Experts of a small language model: 1 pick a token.
Below are experts of layer 9 (counted from 0) of a mixture-of-experts language model. Rows are named router (the router's row for the expert), gate (a neuron's input weights, with its number), up (a neuron's input weights, with its number), down (a neuron's output weights, with its number) and show model dimensions 128-255. Each number is 128 + 32 x the weight over its row's rms, rounded and kept within 0 to 255. Numbers have three digits each.
After each expert's rows: a language model's description of what the expert responds to. This comes from a sample of Wikipedia text that the model never trained on.

# expert 2
router:136177155133036109143129100117123108086176145094111160109127167147100185155094170127108093147071176131098129043157126127134114122143073090147162150116143100145091175134134074125142175165070101151099152143175157134145191147189159117166166128151139109135134124161097054108170113184137070125132124095128142169130107178092171150156121076103147086151172112070119120131133118122174142108168
gate0:130147102120149102133116156136134147113099145147122098147169128184190158140108158079113090095146178133117090062141144114202132141207094116095113092135151135124137116119139086155130165081107123183163155098126085179157116161114141134184123154136151167126128063051096137088113105139133167173101106120148155113127099107121079185147139105123184201183166096149164131071136127151087163111131
up0:119148057170101144138142134098090149147140129076113149070118067142136165070119126160153103140114130150134130118165098126133154153173106149191162126130074145126083173162124157076122088140072156086173122105117121167150107146130162082143179092152120102064116118077142092151089116175123204141095143065165102059176107155098163094135125069156149123168112146111127088114142086124144183093157
down0:111119107136166124146127172100126114117127107122171137120126168149055132151158112103116121092129075083080180155082170128137174087102174091100208114142146128145127089088154138063126140150101099184103093156100098161096146106164137134120143159160099104172220132180140103081130127111181117119124083133089135186132044106155075140103125142083113135154127134125121110206100128092171086117099
gate1:097098116166032109099188088144168091105144137124127102109156097113056131069129106096076128131152147162142155148097143048130119127180152135157101113145114072153144109104077170152168122113197155111138087179117143142166183072148132123159142102090135134147170110070104103184176114100075122121125127104191118113124155154127198176123161091127107148124117088188131123063106110129096166127130
up1:121124118071151121130099101132181119132099130110140065074145184128083138126121139147129181130103182163156124131134125229129103133106187123207099147115123151089150151089164120130173102121132160118065153155082140082131056153177099120097086125144175148155163087208079113135139104068171112101083115163074111143117124067178142168186152121104193130125108134130132067121176102136125044134178
down1:109116142075107182122134128135108114119122140115152164123124102175146106127141147125087130143122087125101096080132143151113190162179108172153091139165162147082122109149076200130136090176153133156107121151124109191187123082110051148179167109077066159140144061077161073099161108124150133128090097162120093091089127166164130129127125112182152157135102104181131101128063120085186137135098
Word-initial consonant letters

# expert 19
router:127152115109133122069149068102101080093155144086101100112115184145141079062136140142159052129093166112118116138144128153132121113146144135132111127100066134116090122155139148111128161055115109146185234101111186215170141110124114187138133148155121086151090129143108129092189122163154153103122118170068129167147096159115113103177144122119147098122091117125113124129139159131202129062126
gate0:089183108164144140065154097123113072091150103118158086123097118190116129129099133148180091096118159134130111134095124141142123149101123178138123175114108150167142137145133147123132132100107136076091083140116157034102133114040148122088152088112097129167121110178101109107074091106093125133136136149150138133158194152149126150111053164104162096190111119144158177128182137101071132098188
up0:077109138084160144107167124149125150062086117185101160077142107199093059139145121067169098143119111078147174110095127095116109167108125101097142150035191099155110157145075167059155098115156200135128102083132172131154172123120156132147123044111166104147134121114105135182088132108133040127121105081121158080119151144093105171161138108077107145092093131096150163191209119099163068130090
down0:141105095124116108183122146142103134152124141176207082130117087162168099167152184096127103153098116080156135096133129135098141143185093114089128185188110117098163061070144108166159148138117120131139130124166108097112118112145181073204103163134111152122170144127135174209108118118124100168098089144192093131134108130089133138044174166111110069124163114192130176118130149070126134141146
gate1:158107131139040157085117151144055110135173167134073128175111093121149127064102152074183093098116102142161117115103112155185093130104071168095147110133175060110157203155065104103103135103138128118195123067146118109119170124156134136163111078119121114134096101141095046090109079175124106121171145146137111121118138155141126134091095075094184126153140160093088136107128083128124129112105
up1:143140082093160171111183172180132146124113094159065091160112130102164180181168094149098133109068153108144089085150118107138167091109199138134177137088136179165054113119164103174186180151130160096140136157110152106141139152164154146082153126163138098114068174150085107156123106102066114152091133162170201127106080104140132181132081129133090113119140122166150190125061120118081143144066
down1:125030207109171101107164086205115187094197118122179166102164121139172113148203131070085140146149159133108131150117112135139107156166102131106117101097127130145164136115123145102120180126122145122114135086130129110113071159087139156159109167133141130122104104123129126153136118094091140127108070159081077111136133192127095185130107140073094117141170104081105139104142109118148138125078
Romance name fragments

# expert 13
router:082101157071101117077138112140138134115143193134163102103130195143096132163105182187129081137072138087080180102129179152146073153087111109128098120106134097097119095162153078094117128104127097156107188166101098176127133164102133155170191119134108135097151113179140114089105169133096123084100148100134172142153102158095131093176101125118099130193146142088071114112170116121181145064135
gate0:127088131145119129125130124074188157093086192107145144185117130133093111079168114081156142111119107160115133093128164132187044131165136151147136123126122115099153097126144164124152158098161034167112096133126111171137145127101149160090143093165107143061128085115117125087125173158086130134188115120078140127150117132110106020120160148116169188161150169158154051148132142098139145060107
up0:110113151160151103065146133182109133140123114168104047166095154086065091111113157191123200157056063186137144126091115162129163133076127156121167127144101143141136130093156060140153148162147139168145118167145152131137127147166076177119115113170147088100121083147124141061116153136110149104116107162110179152077133179104136137145131129128134107089083122103182126118131187114165115179180
down0:074220122082116120114139134182092054173103081119151145129126148146130113173132133075117097164126148083139148186156112075089168096125121138122130165153120093134138091120126131116168160146134164102122152138098114104118183089096110111146187142129111200135099118156128116126114133110165085129148148146177147132196112084103127106092159098167141131213154113130099145109121094163133178099159
gate1:224129170131041117067120115152163159137090109120155131147145115096083108104103154102091144133150171071145119186068066088104102161103144126076157137114181088168060140193127104086181151167140084099094098140155137137159086130136159149147115137121134121127166165171154125152098174145173131113130128156098114150084048145151117088127132119118167116151112092132124108108169153140139141097061
up1:157218138133144137086087149139136143147151157156079166148079151165045179130151145108093126136141107114123135141160116104147144096134165095088089137100192103094091153133145144134122093148161144093109064120136192132096098149136178116057203097096173181086131199123131164139121092092097176119134084109117158131150100097110125111067175111128089124139124142144125122090134128086088146099108
down1:147134102148097094166121128145105144059129125063120178127116138118100174120160164081146074120154111108077085170126145178120129172079178079100110167140125114144123140109098150088125171106131122174066144169090122074154086126125166130156124116071162133139135125168218152088124182142177085068113116119111092212125179101096107128171123143076083115142088091142153097123125108136104112120129
Word-initial prefixes, in

# expert 26
router:149107120073087138080131150118126091109174170178093043131167151128072172092119160162155100129079156096099077141117124142095120182101124100172130129139141110188102200139116051159156141109118147075133192134131122194122152165110120133146140189178118141139109134182133142100146162145101107113095115111084177083184068154139063106142160159145102114182146094141092132139138123109156094091119
gate0:144127171159122123136130136132141140120154102143127115130084137138140196129136120085143177135151154112152094160131095123115147134105180176134139078074072118101106118100119076175138126115086142187165165096158124102084138159143111103179150109082116096154054161170110186141106088147119122110143145098132143115133143117174043106120116098089172135139157053043107151092112156133102075143080
up0:075095145132077149086157170128114113182155118079135141110151162121159151152136090138122138119169125154125042127126069160122127087145121109100106111150095127084083135123108080129061057126104135101089067166178163129106100106135108190104151007111181124141192098155057120152148134168140095137084131145108101127188126149107147078154105164085111201110132152145170146125136085153162073057118
down0:123153110104151155161166167110137130127186109128081152112129104125141179120070140151114146133132101160141170150162108143120131089107117112140135140061088095133068061132101165070116122071108103151134126162134136102182113102115163179123139185126146124084126079116183096150160110069131099123171124168110184105105129118096121058114167158140105081127191111150164113202153162109155111072165
gate1:153181089104125133090115152148138132094117133142125143121150111102111146137114113190121112185131083107114132155119086100107160136138178084105184083118100009132186121036129123080139115117149088167140125146143145115094116194131148088093180081121136091145048116104141178107142137140154124110132180102114101135125093199124122169082105115147109147166213078140108119077154117116159120149101
up1:131109153114135104169102114120153148133150178151153109132107124135118153159125118095124090122097091083121169106156157153049130170126129032097144104145071121125106171089108106123154165092148133117050141145108123149146141173095088128134108113059141113118076127142102084146119061130112137116101118134095092222106097132063147137121120179152134119054134102117116121081129080203122060140181
down1:148146110181097215122142118109059134115139095111155140084106145121116127186078094120179104161127146101097115094135148123154187157171187156177086088116086126130173111128123124088120123143138141128083115177097158164108150145085147146169139077203141138195065106154139193122129085158139143134173146098131157123150166152093106117091128054090124111181180136104141053130120136146134140075104
Mid-word on/al pieces

# expert 37
router:140164122152087099105146067102114161141134189130174120094167092109115098111104083139124080120109142116106098083075127080151129131164093128205135139104083147111084184149120109118106106125135121113081186138212148153094115134127092079144078134165102108176159097166128089119149132094117142102109180134100106145160097130091125081104143157158154096123122110078105127143092128119178152125152
gate0:123056154148125095142111075128175202147133186106078140090169081114148147106102112164078136152120158118121107131133067126149180104122164070105162156102181106145059168113116133122125101120107110166146121139150190158161092122128104155124134152159161149155147101130105105163045168139086172101153118163094128165128122157141111066145114184174131160148098145102135100173177090119086204184102
up0:100174117134111149090160173118190125118077107174150142114088144175124178103099083090140115123102108067140103152104152130114165077162162164133129129129118133093106127183085104131161163149137098114229143092164185086112103159085124142082160108105147134146207144148137174135164094163145185127096147093131138119116093146114146117135095143116144064141103147120125158158135085132076102138158
down0:040113140145172146143112127128118076128133079112102098099154137104085173120166089126115061179175138169095165130120195081152153127162147094152129100138144100134180149099117137180094123123117147093178118116132140127143159174139097153108140120105123142151135144122160071130066154079183132151145115070170163106086119151181119185155136153102122162108195132165094158121066108109123110117129
gate1:108148085121159115161175143107073123152079103129121194077116162139124134083154040104088148138162121134159130127155170136178141151139156127146133158169168113125136105146150132111107122107174087116133148161112148135152131159114113091150121104149166077145160146140149151159148063139103108153230136173149110052135090119156159127130134111127118135107140118165071159088086117134097111057171
up1:168081160126076120105194159166157083177100171118134147150174128138115137120181148164136092114083164193152143123107128083105148142138165139193104148116184191126165112088110092086132127120126142156102157130089115125167088111132087129101127112134168183158130107082106113110131171129138148155103083118148125111143177114089127137178072133076118134118152091126063092055106107134072117164149
down1:082113165150117118140099137132139143094119121164177088111100186126123114141162166165073144141139138102122091091115058145119123162160164162132075160149097114081094142139113149121131102146141137060181135178124149116137086109164205155134197138059119165087114169158137125120099176129109143138072158108134156105145144119124135067112117096130137123131185185119172150207150135109172173058133
Coordinators and linking prepositions

# expert 9
router:106154174085126106082159088116168110131178118093141152108095193136086143130132131123159073137127123114065076135109077157121134137169076074160111122088081123164132160107134094106108126114150133134166184111107139176114163156160133108203110095143107162158161154101102093127161120156172092112087151144091123132120087122100106118157119093100106126131158110146118119160160122145139172062132
gate0:114159107134160148076181130219145133097124078144130109117178135138150120130131159108118116097041126109066152188149174172121059138107144097130145076147143109095156144202150152137127106107109131128120108113116117160172099111097161129065134123115103162123139116086103115114126120111129132109152166109118181083109150126124179046130153176170131093138145121142165123120148109160178095112117
up0:119109119140151094109153166099096134085138148139135101158101158113157104148145171149140144121180118146142139170130086093121091099102121097148100151137174151122103181130113098126117101159112186113076104122103108176131175160073135210177122139147077169111143108094201129185087077110135085129130146075148148055152140142167181129069162103083164114141108096118149118120094076150198178116149
down0:196145056131144134132098131156120131174105129115138198097155082138094117131107132165090142149061103088133123116220134133158139120145112142057146147162090128162144138104057128136116103093200138073180131147105143119188065132098067103163137118104134141136191116115087184119106170159160102129115146255168113171141149155124120128127070159087113123101083093114145123146130127110130064166189
gate1:122117142221134134171112107131133148078169120121170062177155121198096081139124153142082174108155106132128111195061182205100144113128147118143171155216108143128137166182120096127133145088112109194104128144145154116134100082181177110131109047173064042141149152149087116122201126113083143114183132052152149122106130102116154162182116177111098177106102119130109094081105071091138168147150
up1:087187105133135160195082108182137157140103150105054129074072112157123129124191128078094152107133135079160171143119128122139089124107125084129158125103137118089139152087136153090149126111100111092098097124180161130192125121102152071154147094112091124131159079127096133197077235096182123074105122130128078130093152129148124099120094125181123100144118122090164125140190052141188150178105
down1:129209070102122104192118069166152060134119133121212168100118115142139127141119108130061146131126143113087160137110087130193134139125086132064098152135068127073126147119103132107113150126093061111109112124144127125085157137147119122075123174132147134118134165096107110119119128091099119163096126153148061096165096094148074134064111164129193131207149077158115103130166158109058095129144
Mid-word pieces, technical

# expert 4
router:133148128111122133183141149152140178140112125166146154141173122162077172069137174159173119094086203113071165104117102105076172127129113134159171145079113121204060173158148081137114137142120072153135150150192112164172121136145099144117143147135138113130101150167134142079131128141118070096101127106109201186112136138107066119118095072170103090150135048125107124124157117065125128117150
gate0:094092133068129123109086110118191179093083129120181154136160083166181170100104106134144126146093123117119160181128142148085180143132170117130103119103127119161141090064138044127148136156085103202111141066119181097039139075132109132142102109129151083123123182089096132144102177162114127109090165091152111129116130122156093145056091047095147078132099145150095154111112124104127158134118
up0:151158125163086150178124154074081082195053121168125067137140162120068113074150100157136129188113109139056109177131130117108086152187105138141114116138167133083139185099138145125109149163159178103139093212140074135117128142117121100140118083152166141155130183181190147122136148108065077157170130154142132166126131085120144117184173175122106146081120104090119101112108162148141111105114
down0:130183148140145140108101144110153125102167126090123189123086108126092077121171147147159136076145114124109135130134137080173123115164112119124174168068108095132106161114109163147090189116125126176108110088164090173091158184103106114135133096193123084147131153105119141134127130131102090103153155153155177115128180106200162169207070191142123138120093127155127123087115141109110131132104
gate1:130138109132101171082149088071117189150135081136058158160167142118125118093161083144181145114118139128126123149105111180150136134119112133117152150135116136181175075156093123095161153119171187158137123130107162152080180119103152153139119090110213090118028136168156144139151113111121103115183127105101112154076118109119146087096126087181171170146143138158129131083158150153059115093108
up1:120140124143094128099048173155160140119151151080102116101156090084150053198056108163079130112082163175104122118156151092096160080120095128140153165149122180140223146056127118144099139141071157115150123117122138078089110082093111174140137121098132144101109127122113164159151107151172136132107134127124082172142124117184189144120126182110143083111144149109089112124157031144137125102098
down1:123115113152193154176081144158177138082090181149132111116156096078101091125088086065109118106142203139102142123112137111112131151107114116173166137176122154162164065162142054069160181152103153099090084145183144162078200089070113145127153112110128080106160077111189149107082058171100173143131112085106056102123133197040123129119160129147104149181087139107146138115111129148105117128165
Vowel-r pieces in names

# expert 31
router:068135149147120148129106076124133101108105194119119121113148171097098181070133162099172122134075157090088148139083132150156159136192113126151138121070102101128152139188161111102106170122104158112185211164190175156168154173189098155185105131136154151161137111190133082139134144191109154164110101124136125189183147159144131073169156096135139125151154098132122128151182110102144126153169
gate0:128063124102127152155144135140156126104104135116145101128189107132158124144100139067155130154081142106141130134109127163129122212103076185101088124144118155095163107151156107088129191196162142128113103120117163147143174148138159139084113148140137161147075128096119138143158108092123149079130178166145131075158107152130184161115101108083132157159119124171168076102189112083128179142171
up0:090144136144139155112126145167093140078157117138101125157134093167084124118161128106121136164083163119120143145081129091132156135198147135129127078151158092165120120127185122134148088162075131132103140135109164137100122112108123134176105153150081111095126167089157128096153116152082140086132131097199109180117161143136197071130099099126161210081169122145187117146124088159060157146137
down0:147127102030142086093085083088158090179131119142113138118175086148132099133131160125143090097097106091123125111084160153103109206153156148187096170042172121152123110131121089150115119110151120112167130142109102124088139087088164117102167134142122167163171131101105098129149167110120145140119198076135188092113087132111086123119093150062137101154137139113145134094100123105135054210180
gate1:210142175164157193151135083104129123090117186119146164097142147108115093160174124124130127139187142131098129044151103075168140146076191187124145115164168146148069087142061158159159123131110138088229153110135188137129179129145124089072110152121085122105120126135181116180107099116172112140142091160097141137118217079141150138077154091113126178121098136124186132107127159118137152120147
up1:179177133137099135160134110149176086099147065100140065126132070114101102112105068119096087155145163158118171135127081100086103127129133150066104068108143123166183130189136084148067154117154110120087134164160156122074147169154095186131156161085166125130144128095087073109086137093130127180097103072087155097185119107046122149104120125119152121109131135171090119101107178085175115138112
down1:106168157152144116160120133176095158171115171100079129129169125102170093104094166138180146132075136120191100140159145126201151145066085145135065128069114149137157158126167133112123117107098110138167146068156181131151103134144132103172136119067097114089068139107128106111152074130127139179124109149070182099112100070131110120116098130144098125205095197132167075137123107173156141111169
Years and coordinates

# expert 35
router:103134149152008133087132125106109102107105146174162133114131134155141141149116145156113143169146118134081163091102145109136183149137116073165123166114124137058123153178122114108152167138100106156126113120161148129111104154146139173188162066142114090132111079132101136147118165149133125099086112090092124200128141156054155156198096062148134125165129126080064121156111104153193170110176
gate0:203183170083128118102179114147106123178126152090140117126117144144073131075124162167134166071119216065126139096161147123208109140157122131135120126193153140126153173175141108190109130135122107100117130157135134073104118118073125152118133147107083091101152133133102142115083131172122127145115102116144133114140146163062164125165056093117144141150158123125104095102170118181136121165106
up0:191129131142112172155085172161137160115150141108132102102132141083124145100139165238055143081152126155130109090117080181112125083134084072135152126144069126156059122113058109112105142124151101138070138118117142123140187147169188106122149118133131090177133087166122115159173145122105113104139161108107083097156154109106163143114165107063083152059156059095123112165163105147127098105104
down0:126168103133113100120124107073134093097129116100128106142162113124120103102142162123080113125124194132104070099096106182201123139086134156142142137159094092110116077113159150118082159129151104150063121123121163115137112086123210079101121149151157106147133216033144102137069108111162068113152106096154112082088121077140109124148177103148146111132130104171080090082161157155146122138096
gate1:133196070115133112084096132083167134110149171126040158105104145096108073094166117204067147132096146109145111109137126112129107169151147172118108129231094130110097143167195154180112107108125178178144148142078120137079139218114133168122112123124093137129102159120101130170146121072135094182136187147164154123139127136160152124096137116146148155144072149169139108068107071161088171100070
up1:087099141069096103152188152126114145104109151115092182131157123110104151147150135150099123066134110157134126177142139136179091157179154113143101112170127161118073120143079150180132189079080128172110164160154149174181105151100108105123130130091098139133117143094126114185164113110155120103119147112126100147144081136063169207140141173114099149128151179114156067087116166104100109074098
down1:152078085159084135119077157150111141145095114113090103122127089062111153168149122123136106078117111176106136132122078107118129076131167138101153113081209122146108177125116155102118119060112106140107115087154123124121114132166145119183160115136164128112157103173073168159165110129175113123105185054105094156140150170151105162134112132150093090172153170138121185158121158138101157129161
Word-initial consonants

# expert 11
router:114147175098091106144129107089119100118173160154125134051146137148100168107120162106163146108128174150081113103103147149141169153141098116115150131142083121114093167134166125151102100063129134151214228093134147178086110169113037113183145126152142126141096105124117138126193132171156113062112085132149130125171081104105132053126145114127180130135170125095096130105124139158152175117120
gate0:204127106094105092149130086105129074163132122144129076115114122087118152054170121166148116078150064164139057054118154137101109139126107120156091132093120124147180144156119138126111182120109102141172124155103106053103176103145138114090101089111133106155124100126159145152072111112058166086133139132139164067127198114174147144135150121146161120162113093128092166143109175123182141086093
up0:066152089108161175121102132146141191116099085160122111082079142122183123128106148101153089198111195147153234143096110120115128127157156190162184148104181064091108146116117136120132159112132166131137124148102129189192130120065157154148118129105160134128091116100142121129114117102137161176134110108101084115114075087117092159140085169148110126144189140102089092131090105110138120112185
down0:163087123164084111141152143117136060112090160103137113131090165152179152169094129127152159081099073105176112122198033086135151152175167081089103146111092146117050120106161130122154171183086132122124071117117076129082113170148119168117072117129125133136114111126091126117162083115072074149146218085126209136129144127128096161186112141125125139143135142073119170110140136182080172122116
gate1:060173104160101162062123139064111121135138141139199096129153124113114185182116103030156141146143121175119053122105157077081120168132098175108150160110075110157163112106202092116138129071121124100170094140178153141154058100135155174153183157145116106056108106125144144098117070124116132115203089125116138096108108128152083119128067174136103160149098158132115133151136142096088097122107
up1:119141118160106104118065104140154172134115116121070196126098112174161134049170129165127217124170138126094122133111132085116095160140137150204075127114092170171159129122113164129127095158122157057136141136102104091120137142121122154151110164134169140133156120162116136111119138066119095126086159188143095132173101091098138073119146139112123132131096112123171126091131100152098085155137
down1:147139117102126116127118123130122147142101102102157139133178158078140163163105132102146109168162171101130116112133147101106133091169086176171179074093181153132115209132136142123144095076130060160139118129152110124197132144079121118116162096163147078091126135120142140120051147051115123098166150115206106129143148134164120041139159106139107129110100172158065140138135086109142111144105
Digits and number words

# expert 20
router:095142103111110133092163080148118081121068143178163115112112156163141155148087128097092158145139161109120111096072054147163142128192088132099138150096128083191096144137153092094137147139110122134075169155146140149158135159163124137157167120127117194180073065074113079092119152127099125102082080087158113123168138116163153093089178115135139131150163124105093092162179130092142164144126
gate0:112119125120048123137135113148150113087100047133106096142133143095105147112185151155140144101144124097088139107158122136108108106117107120096108137147089145120125140105116055076126115202128161079142103093060123094109112144111107138168120158113120139141110138105076134141099082119135140134098110065035088117173146076163135183168182102118099117113128155123147059070131093206146178128159
up0:147132115153152180139160164108146083128139189192121142132102095135149143176113119184108158173155162119117050183109152171093111147133096067162091132110108145130066145121116127158193110113183155118155170108111164116174155177151220178129106101127119168191136136166116074113081076085087136065164165169131148109141084119176069125173125182101143069148179143117126080147136146110123124118115
down0:098156158098150077095155098134119073127090130076125123109161088095061093114120119135168142081146146195071120116138087098140137165103131132163129144094102133102161133092106144209125127139155187111165154110105164119100179098118114116191089124115132117081134130158148121134091130122091081209130107156126145182111130118129116092120178176167125122069033154172065134115084109066089121119150
gate1:128150109115091098067100130109122109125127145111207141145121195085135123109106154125139081060131146110110124142160113089156119188118112110115153180134119085149098150137085121128065161143086104137123129107116142175111090155186116094164161105126156169181134137130184130089135123081129096109106106038159110125105112131092156185116108116104102143159083178092125134148170127132123152142145
up1:189097135111137114185177111168118173121139112146121121096123071168103124130171120037123110172139165206128136082147152130093153103114140160110140134149120156107128111064156164110167085118101098139135128138111129074149139117140104107102133131073105095118124091156064113141138139088137181138164118133106126163097105094060177068146159158176124191127154095099114143046125199156132103049130
down1:151134168127177110144121149174127169146076156101081152088127124181099113046100088146177128082121123153119108105161124136176148123171130111116180170114126176115143099144141158128087123172169163089089163095102131132119129115093107167119177165130128102160139162111114114155067175180113154116116166071154088120130107113177103168210145149130080119087093075154172156172165116119163141118172
Linking prepositions and separators

# expert 44
router:097125133092060084092118070133131083086113142133168152079197079129094103054142139170176052103142152098056130132071122130140117175133100138164179114077102092089086140165086136174165186135137147089189203156140134144170152134093113152168132111150113121106046117196098126083130157123137080113112111165107127156140121135108161097164145131096139152173124113125093113146131130093141145110108
gate0:053150117076123115130132110078094114104107130095142085148144082111127137137077110141111137081111152125174114105075130130143059160165142149120175133079134140097154170066091084080134079135153141144161129132137120164147139168147126156151138082103160140120160120179080158152126140117086108137149073150128185171138133146104188089164122120153159160147134083160122090158109136138143068136059
up0:141121137091095135114086138157097080158144147131109144144084138133078117088076106139083163110143154114142138137144194180136067152155143171043071134112130141167110094093135099058124150103160119152122136177146167121096180104133239123068081140093144137118133117106089169122127171086107220127165081140158108122140110102133157071148139066138099162180126141116172096119161158136107130118078
down0:177081082132141126143076135159089120166141109090151143125140116127166112123136153133120084117093148131129156115115117088164172135175112093018124132130094137153113138116150140105112109081103164116100069165151080123128126122115076057111105110073060115100160103135135132128072077159134164112148167096164116142079127114182080112137184117125091098143123132188158153141089111134193130154077
gate1:136105142138100066155088122166057140134164223088109125173126129149093077140155119066147100118114125085159154183105151133152097169117086152069180137118150090069166097139108128185127147131090154150164106173116128156146148109139105093142103114149119156114091082105152152100107135161132087131160099117103161135143146129118094137071139114173146163133068068112090115128165183101098076151138
up1:110114132170172106132141117144125185120128135157108162122088134085134165129124118183106167118145060079069117062111082118169086131073132156078149106182120123144143179105085154180108117096126159112085092091161042153153148092147119129161052125110158168116122143071126120117102109093137128142091143096120125163112134191115056125156146231083131095135159166128153076098092079171125154121095
down1:160134120153150130142146159135083139126066184062098141101156107134088146172072103038110158165128147086153118064074149160071125111080123070125154137125144129160086119194109126100154185136163132119130145143105105176098092123152099118070147098127151130183080150126095126152154108160102143158148133128111139081157122160104089138092138140084135171132092122104098121118133188154091181114156
Determiners and common nouns

# expert 30
router:068149128143182133149099052143080148140106140133182167144177162136098148078134148134148160172095158101075108098108106118122137135220118156137179119072121146155069150153140093163146089096155089124134209163132153170131126162182122061124142121127082100120165085178125088107169134192131106070119101109166116213222148172093106108096104106120128129091153099159091136140154135133162100089143
gate0:067079113167124129145156119106149149127138126165135122118120091065087183211102135131136189141064069124134159108091148133109137103091118118099122083123159091103101159160117069196157083150118143104134118110116154152142159140116176116138105127149127091138081119078192176113084145070129173157131102127109114102169122132094136132151098158112131101097130129103093124097119170168152182095099
up0:094163169158169185110088112127143098123170212117113099191110124051110212107127092140141103200185143172102120137107139098121118131122141137136143116110126144083152077123152155142111116130071106088143171091156055174110122136150077125128048132106194143129150184137130119124161107118100171116123167205168136128162127125153134117107161082144137155113074160202138114111140141140159139139097
down0:087096146144200168081175201134076113059147129180154114133096121118184134104191095143168123146080125075107138074159135135099155136161115170141147148101113123127157114109178147151112102106135178111143128128123118122102141094159089127090128166111110135156154160136155099147152146142153108162115088163115124141087164150178130163119146110152088104135127120157129085102161199103141077093047
gate1:138139128136138096155150132196153181159211157103109095158161176148100097108147124174120082175107166125092108184111150083053097152122133130167085106155143105135042085072137075128144107118098187099144088172176127125089089177121071130146150089109146128065128163128155155086164133130105115138154119178111130106141155121125103050127088108113097114114132120157139157140064125134134125121074
up1:087180125095140060135141089127181074113115099117134163181118110193090080080137084151124102134115176109134153214096121087116048108149183171157115110153092120181112133098157113125140133089104147114151116095111094139138036092184144156156077154124141087119109088132153180150167166125114105126153034092180103079125158189158142122129149133095124136136152106147141107123090086174109139106157
down1:112124124159098080115167093071176115113136171134168130156165200130103131132143120126164095148108088085154173097152192123123067126093129062143118102182102161110117115145117155095072199155157175123118111127117167121077166089149081148139156129151119020164110149156153106103133138034108077176143170113085073094112102186150104165173177139169124129141136187163134109086156123107142109129107
Vowels in foreign names

# expert 23
router:145117106117079137123129098167134132143077150116156113005122140152067092160126150130109126111093106064127165096118092143130175105137079102071160142034095148134052130162139084075130150151108137122159196159159124147163138155172123077133145153109096164144082080167105114037122137167092121127079169104116105150203089136125139116122138124124121151150143123082079094180162135164119138071172
gate0:051131037092180079122145157146078116109113072145102139137130165103143162093106130180082136073126142100181122195127147127110167154153122117208144143138153122129090155138120056109170177160134115122098168128122111184147163125113128130171227139167170139141123171140128114195109123128171134120149114174134203106117118149133126127132223178141100114141143112080081170151121094161096120080111
up0:121155152098083131176139080122098158097173151127174111136119102126177134160137148131088130102132095083163150155115165130154144114167061110120107117146080181152157159122104096069162154155113108082159113134143098165100123085122028073133145097157114137056075128165138150123141142088140145052143148114147100142146101146112127114148081159104130144086183112164094159141108111157140135098134
down0:141091166150197159113171068151069163090183080173104125143168138122142146126166150157097130132149100104153124106142150145120085099159084135139138095041141158103161151127117105142134101128166099126150155141129116140094159176139192111110051155103157112168163148126124160122188142117102046105120110131110133120094118123155131151138077110141138164110148123057113211129165125081103133170129
gate1:074165129076185098152127116109161132142114153102095136126119139133176148128215113115188120142132104097161098149080133105117094128152136159166090143123172136147109105108159120186105100175084175127112134054160135154117053129123122082119161109114205160101075119131115092136138124145157127121106110138080114079169075128113113177114111053163139117094133069085123125112074126129164105184129
up1:138120070170080068083088132117141131155101160060195123133122126170166104118142129153124104109130115111081055123162158146144132135084130110162131069140083161145118111100099127170169114128135113137176119166061113133115142125089173176076188100120074121080192183135137138121108136134113175174147113152124070188136125185193207124153141132125129140120099149096157160098130097081082137118107
down1:121123194147173131137159073162104128122109079081142119116105112124104123129149162109110065127066149141127146120155141132131109119139108101056146146103114145155124133068175144113149128128048129097152144088109175119111117089091082134140138133128120106120146158126108104179093126090126133124101145138175046169175125131092123145167124187081146143184078135150097124105150135072130148052130
Capital first letters